From a checkpoint of a small mixture-of-experts model trained on Wikipedia.
Experts: 64 experts in each of 15 layers, 96 squared ReLU neurons an expert, a sigmoid router, a shared expert of 128 neurons.
Below are experts of layer 11 (counted from 0) of a mixture-of-experts language model. Rows are named router (the router's row for the expert), down (a neuron's output weights, with its number) and show model dimensions 80-159. Each number is 200 + 20 x the weight over its row's rms, rounded and kept within 0 to 999.
After each expert's rows: "comes before" lists some tokens at least twice as common just after its tokens as in all text. This comes from a sample of Wikipedia text that the model never trained on. Tokens count by the router's weight.

# expert 8
router,175,187,164,168,194,218,178,224,206,215,211,214,173,196,193,203,183,205,211,190,219,202,186,188,206,196,214,233,213,204,205,212,163,209,211,187,222,226,189,207,226,178,186,172,191,210,161,176,185,176,205,194,194,208,192,214,233,156,192,170,197,181,170,213,184,186,199,183,199,179,205,188,198,195,249,222,232,244,215,177
down13,223,231,209,216,203,190,224,227,217,207,211,212,180,186,200,198,170,178,186,197,184,217,205,200,221,189,194,193,206,193,188,199,214,209,167,189,197,186,235,205,186,209,166,203,207,204,223,198,188,212,209,207,185,192,192,206,219,197,177,218,204,192,223,206,207,217,178,206,237,206,178,136,183,197,202,205,175,241,205,194
down14,194,213,237,185,186,216,197,212,208,225,207,210,219,215,142,199,181,155,194,197,179,233,212,203,250,214,200,211,231,208,191,181,186,219,223,191,171,148,201,191,199,204,217,208,191,173,217,231,195,188,202,206,192,180,188,204,206,195,208,188,176,211,205,185,206,199,204,196,183,245,200,200,155,223,222,196,239,174,193,223
down15,222,191,210,203,196,185,188,209,211,246,192,218,190,241,229,221,214,188,194,210,176,214,184,208,204,168,214,169,201,229,198,186,194,184,188,199,223,220,164,238,204,199,178,176,196,214,195,212,221,180,205,204,230,210,193,237,169,212,194,219,206,210,195,187,201,192,214,201,214,214,207,190,202,202,190,154,186,177,196,210
down16,161,169,178,203,204,207,203,225,201,210,179,189,186,170,220,204,195,165,174,173,229,153,187,199,179,164,170,136,214,211,226,193,208,255,198,213,220,197,211,188,176,235,245,225,179,206,203,214,196,213,195,207,199,184,227,214,195,174,206,220,204,214,197,178,246,196,206,230,179,229,185,235,195,200,202,202,211,181,189,192
down17,226,198,191,208,167,173,206,205,212,202,224,184,205,205,195,220,174,220,209,192,184,221,213,240,190,195,154,168,183,171,196,162,213,235,180,203,247,175,205,195,186,222,207,217,171,167,200,202,207,230,189,205,191,224,198,170,185,202,164,234,174,199,238,167,192,202,195,212,185,222,174,200,198,215,213,187,161,222,200,175
down18,205,207,217,209,203,215,198,227,177,178,187,186,176,161,210,230,224,221,197,181,178,178,194,195,213,226,208,224,192,171,208,181,202,212,208,186,196,203,220,197,181,208,224,166,174,194,221,217,195,175,179,183,201,179,189,192,227,205,208,185,199,167,200,181,234,196,187,185,194,247,217,229,191,214,219,211,178,190,219,169
down19,188,232,212,181,195,209,196,159,206,244,190,223,222,193,222,186,192,218,193,199,194,194,178,191,175,206,210,177,188,211,210,207,227,193,186,187,198,217,224,188,173,208,153,229,231,209,221,180,226,207,194,189,194,230,162,176,224,220,205,195,140,202,185,192,219,199,176,215,206,215,170,177,214,196,217,176,165,192,195,222
down20,200,209,202,177,184,198,182,199,243,198,246,189,175,209,187,144,205,196,210,178,243,216,185,187,206,186,199,188,237,173,211,178,188,209,238,210,170,199,187,192,217,140,188,206,177,218,223,193,206,202,180,178,213,207,193,189,171,165,198,210,202,182,217,192,224,170,176,218,207,191,213,216,181,214,210,201,240,194,184,201
down21,179,220,218,186,199,193,167,195,218,241,195,193,178,197,160,209,196,182,188,184,213,184,206,218,169,181,200,152,205,200,199,215,257,213,208,184,194,182,187,239,218,196,171,193,219,173,202,212,181,223,216,214,174,184,206,180,187,188,173,210,193,172,187,204,214,220,180,183,192,206,204,212,202,160,179,167,183,243,223,176
comes before: "-", "==", "=", "===", "|", "The"

# expert 18
router,199,221,203,230,211,230,200,243,216,163,233,233,214,193,217,188,167,241,207,164,228,195,220,207,184,208,226,207,210,197,201,206,220,185,193,217,194,196,216,188,225,192,213,197,159,180,196,221,180,173,188,228,219,210,181,224,213,185,182,215,218,188,208,199,197,217,203,202,174,172,209,216,178,196,194,223,205,237,203,198
down0,159,184,194,222,216,183,161,218,216,203,191,173,211,217,184,207,215,206,216,218,199,165,232,186,192,180,190,215,198,220,159,191,222,223,197,175,186,193,175,155,190,181,210,175,201,169,193,217,221,186,249,167,189,217,212,208,196,213,211,217,183,183,217,194,190,163,163,199,202,216,190,178,188,208,197,247,197,200,176,220
down1,209,172,208,226,179,212,200,159,197,201,198,203,190,179,208,235,178,203,147,202,171,216,198,224,197,234,229,225,199,213,210,190,171,201,187,202,218,210,211,210,219,199,194,176,203,170,173,180,187,231,211,188,238,190,182,222,204,208,174,211,192,204,223,145,197,221,229,221,194,212,198,206,235,207,183,195,158,222,209,208
down2,186,177,194,224,198,194,199,234,178,197,196,172,217,190,197,171,196,226,231,248,189,209,214,195,180,186,197,193,209,193,240,181,202,203,181,185,183,193,210,175,161,182,173,192,218,215,225,184,206,228,206,181,231,194,177,203,203,214,183,162,206,222,221,201,185,192,200,186,206,227,209,185,201,211,188,176,191,197,216,188
down3,197,220,186,194,182,175,263,173,230,167,228,183,155,213,232,177,205,209,221,182,173,199,216,215,214,193,229,212,226,177,183,210,207,224,176,171,180,198,205,194,206,194,206,211,237,234,170,198,169,205,188,147,180,235,188,192,188,194,209,220,213,208,231,196,188,176,192,223,187,214,198,206,194,212,222,178,233,149,205,220
down4,227,193,227,202,200,219,230,180,191,182,199,172,208,165,215,199,191,187,190,187,161,219,175,225,237,198,199,220,251,253,196,181,176,224,202,202,227,232,195,181,181,209,201,215,194,214,218,233,181,195,196,184,192,217,178,159,203,196,206,225,159,206,170,233,205,209,225,185,212,180,209,209,228,179,181,191,194,233,210,228
down5,226,204,181,182,213,219,186,182,191,255,228,181,220,175,187,186,223,224,177,203,195,186,170,193,216,193,187,232,200,197,174,192,213,206,212,193,179,194,226,193,221,212,204,184,197,190,179,201,250,190,208,181,177,190,167,181,212,204,219,199,202,205,249,188,185,245,175,178,216,203,215,189,179,196,196,224,163,217,216,198
down6,221,221,203,241,217,184,199,180,202,216,233,171,194,212,204,192,218,170,218,202,214,205,191,170,233,199,212,212,182,214,165,176,221,203,175,197,181,165,191,200,191,162,225,218,190,222,174,222,184,171,193,215,191,191,198,213,218,190,217,201,195,197,187,219,219,246,198,203,199,215,180,188,239,199,199,206,181,201,193,167
down7,219,199,198,225,182,206,188,230,181,186,201,190,177,169,203,167,193,196,212,171,172,190,176,191,217,195,174,210,194,206,207,208,203,176,192,233,206,215,184,195,200,211,201,187,178,217,212,213,189,218,203,212,220,177,218,223,219,188,195,207,249,229,178,185,174,181,198,191,227,186,224,195,203,212,240,201,202,193,218,209
down8,217,185,243,182,214,200,216,176,193,206,179,224,200,187,195,237,210,179,207,192,216,199,210,215,187,206,175,208,207,201,168,199,191,223,212,181,204,204,161,191,171,202,168,180,151,203,205,231,210,163,202,215,190,194,204,220,201,227,166,173,198,181,217,221,189,199,189,205,166,206,187,236,207,193,214,210,195,180,204,208
comes before: " of", ",", " in", ".", " to", " for"

# expert 63
router,181,188,167,181,224,203,187,188,232,194,213,206,228,212,193,169,204,240,202,200,203,197,213,204,196,192,213,199,207,215,185,189,209,193,194,224,193,236,194,188,199,190,211,180,203,218,198,209,189,199,221,207,195,197,179,218,223,188,179,189,215,169,235,200,179,191,161,215,198,184,183,224,184,203,215,188,217,230,180,212
down13,198,223,203,209,194,192,223,170,198,248,197,217,188,181,207,202,207,204,196,225,208,216,208,195,155,202,161,201,168,169,207,215,215,182,169,217,225,188,217,185,211,220,234,237,159,194,213,200,182,198,176,184,197,202,227,204,143,162,190,226,230,230,197,195,209,175,184,191,194,176,203,214,203,252,200,208,171,199,194,197
down14,185,226,153,187,177,198,182,183,177,208,182,214,174,225,182,206,212,197,195,212,195,199,188,210,178,228,236,207,209,166,211,172,216,206,236,173,207,237,211,172,210,178,225,197,154,179,226,242,206,167,214,172,179,169,207,211,196,192,222,222,235,217,202,206,197,212,215,234,180,201,194,176,189,202,174,219,196,181,191,195
down15,182,170,211,206,226,168,178,205,240,216,197,183,190,196,200,198,204,213,161,180,173,218,198,180,237,203,191,175,185,185,198,192,203,186,192,211,224,201,187,170,169,205,215,177,186,234,239,195,215,194,195,217,204,206,226,223,196,217,220,194,187,177,221,203,230,188,220,206,206,195,199,211,189,200,173,205,167,227,181,204
down16,208,231,183,180,223,180,181,193,215,223,175,225,177,178,193,191,193,193,193,210,221,214,204,204,171,183,182,229,192,200,184,179,252,192,185,179,233,180,208,185,187,204,172,214,224,181,168,220,169,170,190,200,192,173,180,156,207,198,189,201,186,217,151,220,199,197,186,219,197,237,216,173,202,165,161,201,197,166,218,219
down17,211,199,172,227,237,210,219,190,210,219,180,196,211,181,190,196,196,161,216,206,210,253,193,241,216,187,198,235,203,174,168,181,222,205,192,196,185,183,196,176,176,229,193,200,200,200,193,233,212,197,206,218,234,194,165,146,190,219,211,187,204,212,188,177,219,170,202,187,248,187,180,235,221,230,236,195,210,201,195,207
down18,206,188,176,193,210,209,200,210,251,195,224,212,200,209,216,206,220,206,219,159,236,238,196,218,175,145,184,221,173,217,193,218,180,228,202,245,247,193,211,201,196,200,213,220,189,172,213,197,177,180,181,164,149,235,196,181,195,221,214,220,220,225,163,194,202,215,189,201,195,190,190,178,204,210,219,193,204,217,166,220
down19,207,213,207,236,182,212,186,176,193,211,205,203,224,234,201,205,209,216,238,227,214,230,212,202,185,187,225,183,233,210,198,170,192,212,169,232,207,183,169,183,155,252,231,206,214,184,220,204,239,193,203,206,202,222,212,205,223,194,197,205,188,210,211,214,185,172,197,189,185,198,228,186,185,182,199,202,196,185,209,178
down20,170,226,171,184,198,213,193,240,208,203,142,198,217,214,209,165,209,221,213,196,193,210,193,188,205,167,167,219,200,186,210,197,218,213,231,173,187,164,198,193,219,201,208,182,192,202,182,203,198,160,213,188,199,162,213,202,218,219,210,200,207,207,184,210,217,184,214,199,190,233,185,178,174,225,187,213,240,167,173,185
down21,214,207,173,177,196,167,192,230,198,179,213,165,230,215,196,171,153,192,200,221,186,186,192,187,197,190,197,203,249,201,184,217,229,199,221,207,215,226,205,192,182,188,171,161,191,203,189,194,170,189,191,199,209,197,207,180,197,194,194,225,208,214,177,228,192,206,189,190,222,202,225,191,217,178,244,213,181,220,217,218
comes before: "-", " ", "|", "==", "===", "The"

# expert 61
router,192,210,196,222,187,218,173,241,198,194,233,261,211,202,242,203,184,204,216,196,239,202,214,205,166,209,232,186,218,186,246,228,202,178,204,208,206,225,225,177,202,159,202,183,193,169,212,191,159,171,193,204,195,211,235,266,207,181,185,191,207,185,192,186,233,225,220,200,187,194,217,206,227,199,214,197,238,209,180,191
down0,235,174,194,172,199,216,212,206,211,197,221,187,199,171,193,259,218,202,167,213,190,217,180,178,220,200,185,198,172,171,205,173,207,212,195,202,170,184,200,177,224,216,181,202,220,183,178,223,196,228,199,204,199,173,228,209,206,205,188,191,183,212,228,184,220,207,201,210,179,149,185,215,221,184,189,230,199,206,189,234
down1,158,164,199,218,228,190,214,199,177,222,197,186,192,207,203,199,193,201,171,228,219,227,221,170,195,224,230,176,202,209,179,189,200,203,171,221,212,209,194,180,169,170,181,176,203,202,169,215,238,202,221,177,219,223,206,181,189,194,168,181,201,211,184,190,172,183,178,199,214,238,174,195,183,205,209,219,197,203,208,199
down2,209,189,191,246,181,190,181,218,214,205,197,216,167,198,223,193,218,201,195,177,201,213,196,203,210,187,185,204,174,205,189,198,199,202,168,201,180,206,246,173,218,227,222,188,188,191,211,187,221,225,221,191,195,196,201,214,190,176,201,215,209,192,236,214,179,215,170,190,176,246,252,205,190,205,211,224,200,189,195,193
down3,206,175,202,206,183,231,216,211,200,178,185,173,215,231,204,214,187,176,221,159,191,241,181,198,176,226,184,146,200,206,185,204,201,203,216,247,199,248,184,207,180,194,177,181,179,190,175,207,181,181,221,200,187,170,209,194,169,222,195,197,180,182,180,189,194,209,193,231,162,198,155,182,244,209,211,187,212,209,220,209
down4,218,167,152,205,215,183,215,190,205,183,205,186,208,246,199,221,200,183,224,196,207,174,171,217,212,197,222,206,182,207,171,168,224,202,184,163,199,263,190,189,180,180,197,195,184,189,184,198,187,185,169,193,205,212,173,179,208,223,194,195,169,173,194,216,248,209,203,217,182,224,179,165,228,221,225,237,195,178,217,215
down5,234,188,187,223,184,235,240,218,207,190,217,215,177,226,176,182,199,235,220,225,201,183,221,224,190,211,156,236,216,215,197,170,195,182,185,208,207,166,211,233,205,230,178,201,192,192,162,180,214,207,199,197,185,168,189,226,186,216,198,208,191,196,211,213,180,186,225,183,214,181,256,206,174,190,205,208,222,201,199,173
down6,181,187,226,229,171,195,194,224,197,207,195,200,213,223,196,216,185,200,181,162,204,222,190,204,193,192,187,213,207,174,205,197,204,179,198,193,199,201,184,163,249,194,215,214,186,213,238,200,205,193,212,167,239,154,196,156,182,226,231,206,191,209,197,190,188,176,227,207,233,212,173,181,204,186,191,197,175,183,192,199
down7,215,200,179,208,190,182,221,184,224,198,183,202,221,202,174,167,216,210,236,180,205,196,203,186,207,191,177,188,212,240,192,209,208,206,196,176,184,232,221,181,191,215,209,207,213,197,180,223,223,232,157,178,192,165,213,229,192,186,208,186,201,210,155,178,195,208,198,193,190,188,198,192,179,214,191,200,190,163,219,187
down8,233,207,233,208,191,198,206,197,209,206,215,171,215,195,203,231,213,198,221,230,186,193,203,202,244,185,206,192,212,230,193,178,220,204,200,185,222,184,185,158,174,194,217,180,192,206,158,223,207,208,183,184,215,223,228,204,204,184,179,185,199,194,207,187,204,219,193,215,165,205,232,213,193,216,136,182,188,211,208,214
comes before: " of", ",", " century", ".", "ian", " and"

# expert 25
router,149,206,163,218,214,208,192,195,207,162,211,230,196,206,195,183,199,198,193,198,188,187,226,193,202,200,183,231,214,201,214,225,196,187,175,198,221,215,189,223,208,187,193,211,182,175,188,194,254,175,191,182,220,214,206,235,201,148,207,210,206,179,197,205,220,189,194,209,191,192,193,224,195,157,217,172,231,216,231,175
down0,210,184,211,198,198,240,193,227,202,197,186,149,167,200,194,193,213,202,194,230,204,203,177,196,231,158,219,166,160,198,206,192,224,187,195,197,187,191,197,223,210,199,225,169,174,189,190,203,211,224,190,201,187,196,153,228,194,221,198,175,226,185,208,186,195,184,261,198,180,175,205,192,204,224,160,227,203,188,239,223
down1,197,211,211,173,226,209,210,254,239,203,188,192,213,184,203,242,211,221,225,201,202,210,173,202,193,226,191,203,183,213,205,203,205,178,220,195,206,179,218,192,220,187,175,205,178,235,189,233,248,203,209,194,230,213,195,184,197,207,190,204,230,212,212,229,200,203,234,189,232,181,183,203,207,231,212,206,208,210,233,219
down2,155,160,200,187,206,168,226,230,203,177,180,209,220,178,249,216,231,174,177,189,199,196,197,186,181,180,180,216,200,199,216,222,199,177,207,195,196,209,186,200,210,207,212,158,140,215,204,204,189,203,230,194,177,125,231,204,209,215,173,210,190,222,213,200,216,230,212,209,218,226,225,178,205,183,182,197,235,219,197,214
down3,194,209,205,198,207,254,207,187,181,234,181,163,193,239,179,202,208,210,214,230,210,191,196,181,181,213,189,214,195,202,228,215,236,189,211,210,206,221,204,216,192,206,186,197,223,193,191,243,171,207,203,193,210,201,237,222,226,190,236,235,192,206,215,196,178,216,196,185,229,231,180,192,206,194,212,185,168,206,175,227
down4,226,173,215,177,175,166,180,191,194,250,222,234,201,204,180,157,206,172,193,204,197,173,194,207,190,205,210,198,218,168,219,193,203,202,185,201,236,202,191,202,210,202,267,182,208,184,201,165,196,170,206,214,165,206,158,194,216,199,160,185,184,206,189,204,230,201,194,183,178,193,217,209,219,173,207,195,211,197,161,232
down5,175,198,218,199,168,169,176,197,206,215,239,202,214,190,201,215,237,192,167,201,193,178,174,201,194,186,199,147,215,215,208,179,203,165,163,194,218,168,242,228,168,224,216,194,234,190,217,195,249,209,203,188,188,216,192,189,179,194,208,203,203,180,216,204,218,183,212,206,239,184,195,180,232,173,194,201,221,161,212,202
down6,215,178,193,194,213,214,170,192,184,186,185,164,211,210,235,172,245,209,181,199,217,202,188,208,186,237,195,228,164,196,200,204,251,209,219,189,185,192,201,215,191,197,194,173,188,185,188,190,229,203,178,189,198,236,178,180,190,179,187,154,225,200,182,216,221,191,218,201,188,256,198,195,185,174,210,206,161,192,183,193
down7,181,179,217,187,200,206,187,157,188,224,185,198,222,206,187,191,218,203,191,164,205,190,215,207,205,195,173,205,206,152,203,193,205,183,214,166,189,220,181,185,185,189,232,194,197,201,160,221,167,207,204,189,192,177,216,163,204,173,191,230,186,210,185,230,221,210,256,180,238,229,197,181,177,208,205,191,216,211,190,179
down8,204,226,190,200,204,208,227,199,217,219,218,163,187,174,185,205,190,172,205,227,206,224,178,196,184,205,171,196,185,224,219,182,197,200,196,186,171,210,214,244,212,222,212,189,209,220,187,208,181,197,176,201,208,242,201,211,198,212,194,194,184,242,192,183,214,223,203,201,190,229,197,191,177,183,176,164,200,197,178,169
comes before: "|", "-", "|---|---|---|---|---|\n", ":", "|---|---|\n", "|---|---|---|---|---|---|\n"

# expert 21
router,190,181,192,173,209,153,193,208,242,209,184,196,202,194,222,170,188,198,220,206,235,202,212,198,175,215,231,187,229,200,196,220,203,180,165,237,189,220,242,164,216,201,229,216,193,192,193,183,198,220,208,206,185,220,219,207,204,145,174,171,202,190,199,210,208,194,187,236,211,186,186,192,200,175,193,201,198,213,224,203
down0,241,177,175,214,230,214,202,237,187,232,198,212,216,181,194,180,223,234,213,205,202,163,196,219,202,161,183,203,205,219,212,210,163,198,199,183,202,208,215,221,188,196,205,163,193,207,241,242,222,200,192,190,233,185,218,196,185,214,196,216,192,169,199,209,202,194,212,204,203,195,225,195,185,197,203,184,193,183,195,220
down1,208,213,189,225,176,210,194,206,179,219,212,216,212,206,217,179,213,208,189,210,191,211,241,214,178,209,188,150,201,217,192,174,211,191,194,210,203,206,213,231,191,213,206,204,214,222,175,171,230,220,198,211,222,211,188,202,189,193,195,213,152,191,202,206,208,196,184,228,172,220,176,214,213,216,208,216,215,170,245,191
down2,183,195,151,217,201,186,217,198,202,160,201,204,196,186,190,212,197,220,200,202,179,198,194,216,230,207,203,241,177,221,209,199,208,181,240,214,176,209,231,211,169,194,177,239,159,183,189,198,191,221,191,192,190,171,235,202,188,210,222,218,180,180,222,172,201,193,220,194,192,178,195,219,206,203,199,219,186,210,230,175
down3,181,181,238,213,224,219,194,214,197,231,167,178,169,239,196,201,211,193,234,211,180,207,194,191,174,210,217,172,207,234,198,200,203,218,199,187,198,162,209,231,210,180,187,204,175,219,170,193,208,210,203,205,181,206,214,227,197,185,199,238,195,200,188,203,192,155,226,204,209,194,204,235,221,178,202,181,183,218,196,211
down4,193,206,223,214,189,201,168,219,196,189,177,208,224,168,201,192,215,186,193,186,191,211,208,191,226,208,159,191,151,182,189,203,198,184,210,221,226,165,191,198,181,192,237,194,207,194,169,207,216,199,169,218,205,194,195,175,198,198,211,222,212,173,202,212,192,181,205,190,203,188,189,189,194,214,206,209,218,188,193,175
down5,208,196,213,200,199,190,195,210,179,173,208,182,230,176,222,213,229,190,169,214,163,212,179,171,191,190,201,197,210,224,205,192,218,205,151,199,179,204,166,195,185,212,201,192,241,211,214,198,190,229,169,222,193,216,218,172,199,177,200,199,184,202,201,198,178,226,207,174,219,187,235,213,192,185,207,228,223,206,201,222
down6,210,157,228,226,161,177,213,251,204,175,213,192,191,191,205,193,190,163,165,191,173,215,194,206,208,183,196,205,182,159,188,199,226,213,187,201,223,217,240,204,224,225,194,178,207,227,203,229,238,217,201,183,179,218,192,184,220,216,208,184,211,179,194,216,199,240,223,187,178,211,183,199,191,233,222,214,223,156,219,200
down7,140,172,204,192,195,184,177,210,216,187,188,191,220,235,191,193,205,172,185,187,187,196,156,165,174,219,189,211,193,192,196,180,200,187,199,197,214,188,219,206,209,163,229,180,243,195,239,193,198,204,202,205,221,219,177,222,193,221,179,216,196,212,212,185,203,199,195,194,219,230,222,208,195,190,228,240,193,183,210,202
down8,199,180,212,192,189,214,231,199,175,155,217,204,179,227,167,216,177,182,219,170,197,224,207,200,191,213,184,201,170,234,162,179,198,158,177,193,181,218,191,199,230,210,231,154,225,208,195,201,188,175,147,197,180,192,195,181,201,199,203,228,195,177,195,198,233,209,190,178,180,213,214,192,215,191,200,178,230,250,170,182
comes before: ",", " in", " and", ".", ".\n\n", "'s"

# expert 19
router,157,182,185,181,210,170,204,214,191,180,220,237,215,206,211,181,173,227,214,230,201,200,227,198,175,187,203,248,214,160,193,210,195,161,194,208,215,226,231,154,211,204,219,193,174,170,192,197,204,175,214,194,197,220,183,214,201,204,199,201,226,182,219,195,194,193,196,190,203,153,188,211,197,170,199,214,211,218,206,215
down0,186,194,211,215,191,206,175,174,191,185,182,191,181,195,231,181,205,218,197,209,162,228,245,222,221,182,171,179,203,167,149,220,238,177,198,222,201,201,235,177,207,198,189,199,191,190,197,197,183,184,171,229,209,214,174,220,246,203,222,242,186,198,211,221,178,217,186,197,218,202,213,191,185,194,215,194,185,201,181,211
down1,178,212,205,188,191,167,196,192,232,188,176,202,168,194,212,237,237,200,228,192,207,215,203,216,209,179,220,182,183,212,201,181,185,222,189,213,206,205,223,220,236,219,194,198,214,193,183,169,187,207,226,180,173,241,216,153,233,182,201,190,190,219,167,195,225,191,199,246,214,217,204,189,143,214,226,224,195,189,157,181
down2,180,207,189,176,209,189,208,169,221,217,227,198,176,176,181,190,163,181,212,209,205,199,206,182,199,187,225,178,221,189,229,192,207,201,202,199,187,211,181,176,189,199,210,215,203,189,180,198,184,184,184,219,207,208,222,213,164,187,216,200,159,223,240,196,195,191,207,198,199,197,213,224,178,189,190,218,208,192,187,203
down3,209,233,208,172,214,192,200,175,190,189,188,211,217,215,185,201,179,175,221,217,148,218,182,203,215,182,191,175,209,130,172,201,211,206,234,179,231,181,249,156,180,213,226,200,213,201,203,196,247,201,218,190,200,230,195,216,164,203,162,193,210,195,219,208,171,210,201,192,197,200,223,216,201,183,190,200,207,212,201,212
down4,178,162,191,233,197,204,203,192,174,203,201,184,199,200,194,193,203,194,179,215,208,180,199,214,169,168,180,211,196,214,194,169,206,209,188,192,243,212,233,224,219,160,208,169,207,237,208,224,195,195,185,198,172,198,217,169,174,195,209,203,221,192,195,190,179,209,214,216,198,184,172,207,188,205,178,211,175,213,188,227
down5,177,197,152,183,196,183,176,200,200,213,202,214,177,211,165,186,224,230,171,210,192,200,202,189,198,170,218,190,180,189,193,177,185,226,209,180,186,219,207,207,224,184,205,199,162,227,178,187,202,183,192,220,211,178,182,219,204,185,211,206,227,183,222,198,217,215,246,224,223,200,192,206,212,203,178,224,173,197,215,204
down6,184,203,250,228,201,213,183,223,184,222,225,212,186,212,187,192,212,227,210,209,206,199,205,206,223,227,205,251,198,215,183,201,174,164,182,175,223,204,240,221,243,180,185,215,172,194,223,224,195,242,200,193,229,213,192,207,208,214,185,182,202,202,199,188,207,204,200,183,222,232,189,186,228,205,216,171,227,198,228,200
down7,190,219,190,214,192,162,172,202,196,234,198,183,228,181,197,185,212,194,166,202,218,192,192,190,193,202,174,187,212,230,224,184,245,174,193,211,166,213,222,186,181,190,123,198,212,219,197,194,223,190,211,196,209,202,198,200,208,193,209,186,215,215,188,237,183,211,207,214,217,189,174,210,214,232,197,176,209,170,174,187
down8,202,205,195,167,210,211,165,197,212,201,188,214,204,210,204,209,206,187,213,243,198,169,211,213,183,136,194,164,173,172,191,179,211,210,233,215,184,182,224,168,153,214,176,208,181,195,174,185,202,246,165,216,218,173,196,210,210,213,215,188,199,199,200,176,181,176,191,167,195,200,210,207,200,177,197,197,190,188,179,218
comes before: "==\n", " of", "\n", " and", ",", "==\n\n"

# expert 1
router,189,208,212,183,250,170,202,225,205,213,231,197,228,184,226,219,198,209,197,221,246,197,190,171,188,212,255,220,211,205,220,242,197,186,221,200,182,214,184,154,208,181,200,204,207,172,174,196,229,210,205,187,224,197,222,181,210,190,150,208,205,179,186,181,174,187,217,195,207,197,202,192,191,193,222,207,225,197,240,178
down0,183,172,164,221,205,193,167,201,220,188,211,197,203,209,238,203,225,179,212,187,188,201,238,215,224,190,214,234,208,193,187,221,214,201,185,201,196,196,192,197,206,204,211,222,232,173,185,180,196,215,243,197,189,197,213,209,204,258,235,217,209,188,220,244,192,180,206,188,251,162,184,203,227,191,218,172,193,178,195,172
down1,175,176,215,214,180,202,171,233,195,197,183,189,209,198,210,191,198,202,206,243,194,195,197,250,194,199,222,213,205,211,220,192,223,204,153,194,184,176,181,210,179,207,198,182,188,222,257,232,202,197,198,177,220,213,199,157,220,168,227,222,191,201,164,205,217,219,199,176,212,160,226,203,186,186,181,225,202,221,209,174
down2,190,203,205,174,208,211,194,237,200,197,174,240,187,208,199,254,195,193,222,227,203,211,203,160,201,191,187,218,193,202,206,179,199,205,158,193,200,222,221,240,193,230,166,197,199,205,159,220,224,211,176,178,191,197,213,177,213,213,196,188,174,197,227,205,208,180,203,220,227,197,202,228,178,214,182,208,246,192,195,200
down3,203,175,224,195,193,199,202,185,177,201,216,206,226,193,192,204,223,216,231,203,178,222,162,204,199,216,220,213,173,200,215,211,201,166,206,210,192,189,210,162,215,220,208,183,240,166,210,200,211,227,210,215,223,185,192,180,202,199,192,184,185,229,204,213,222,179,231,222,193,199,224,193,191,200,166,203,202,183,206,152
down4,210,217,189,189,196,224,171,192,233,192,256,225,217,257,210,185,224,228,181,214,216,169,243,242,212,193,166,220,186,229,166,186,211,215,229,193,161,155,209,198,200,206,227,185,202,207,199,201,209,210,168,224,215,196,181,188,214,168,190,160,207,233,215,194,177,199,195,187,225,188,236,176,195,191,179,188,185,210,191,191
down5,217,203,199,197,175,207,203,191,200,222,188,241,238,219,206,196,236,171,187,208,203,195,185,242,197,198,214,173,214,202,170,156,210,204,225,204,225,227,209,194,210,208,198,217,229,216,185,225,231,215,191,220,186,179,180,221,209,174,224,209,188,190,186,196,216,221,207,186,208,209,202,168,223,253,190,191,221,189,164,199
down6,212,200,198,203,187,198,192,196,193,209,198,196,206,189,200,203,211,225,203,222,188,233,161,178,215,207,243,226,208,159,199,191,219,231,178,196,188,197,246,172,202,189,229,191,189,197,143,222,205,230,204,177,193,218,210,209,210,178,229,159,192,208,235,211,214,213,211,199,236,209,186,211,197,191,201,158,199,201,207,191
down7,224,197,198,189,188,174,180,232,226,183,181,220,198,215,178,157,206,220,182,192,231,224,206,218,215,182,199,210,243,219,196,219,208,179,188,229,202,195,151,164,183,164,196,195,213,196,203,234,185,215,218,184,220,216,171,209,207,219,208,199,149,180,203,152,187,203,190,225,213,215,189,220,205,173,226,190,203,190,212,216
down8,235,188,230,224,198,189,182,158,165,229,196,203,152,190,186,203,197,193,222,223,208,214,197,156,175,222,199,210,207,228,182,211,226,209,187,200,215,205,208,178,227,203,204,210,194,171,160,179,167,192,190,204,237,214,207,204,174,165,178,168,201,198,187,184,198,226,184,145,215,229,226,206,209,190,181,182,201,211,178,208
comes before: ",", ".", " University", "\n", " States", " City"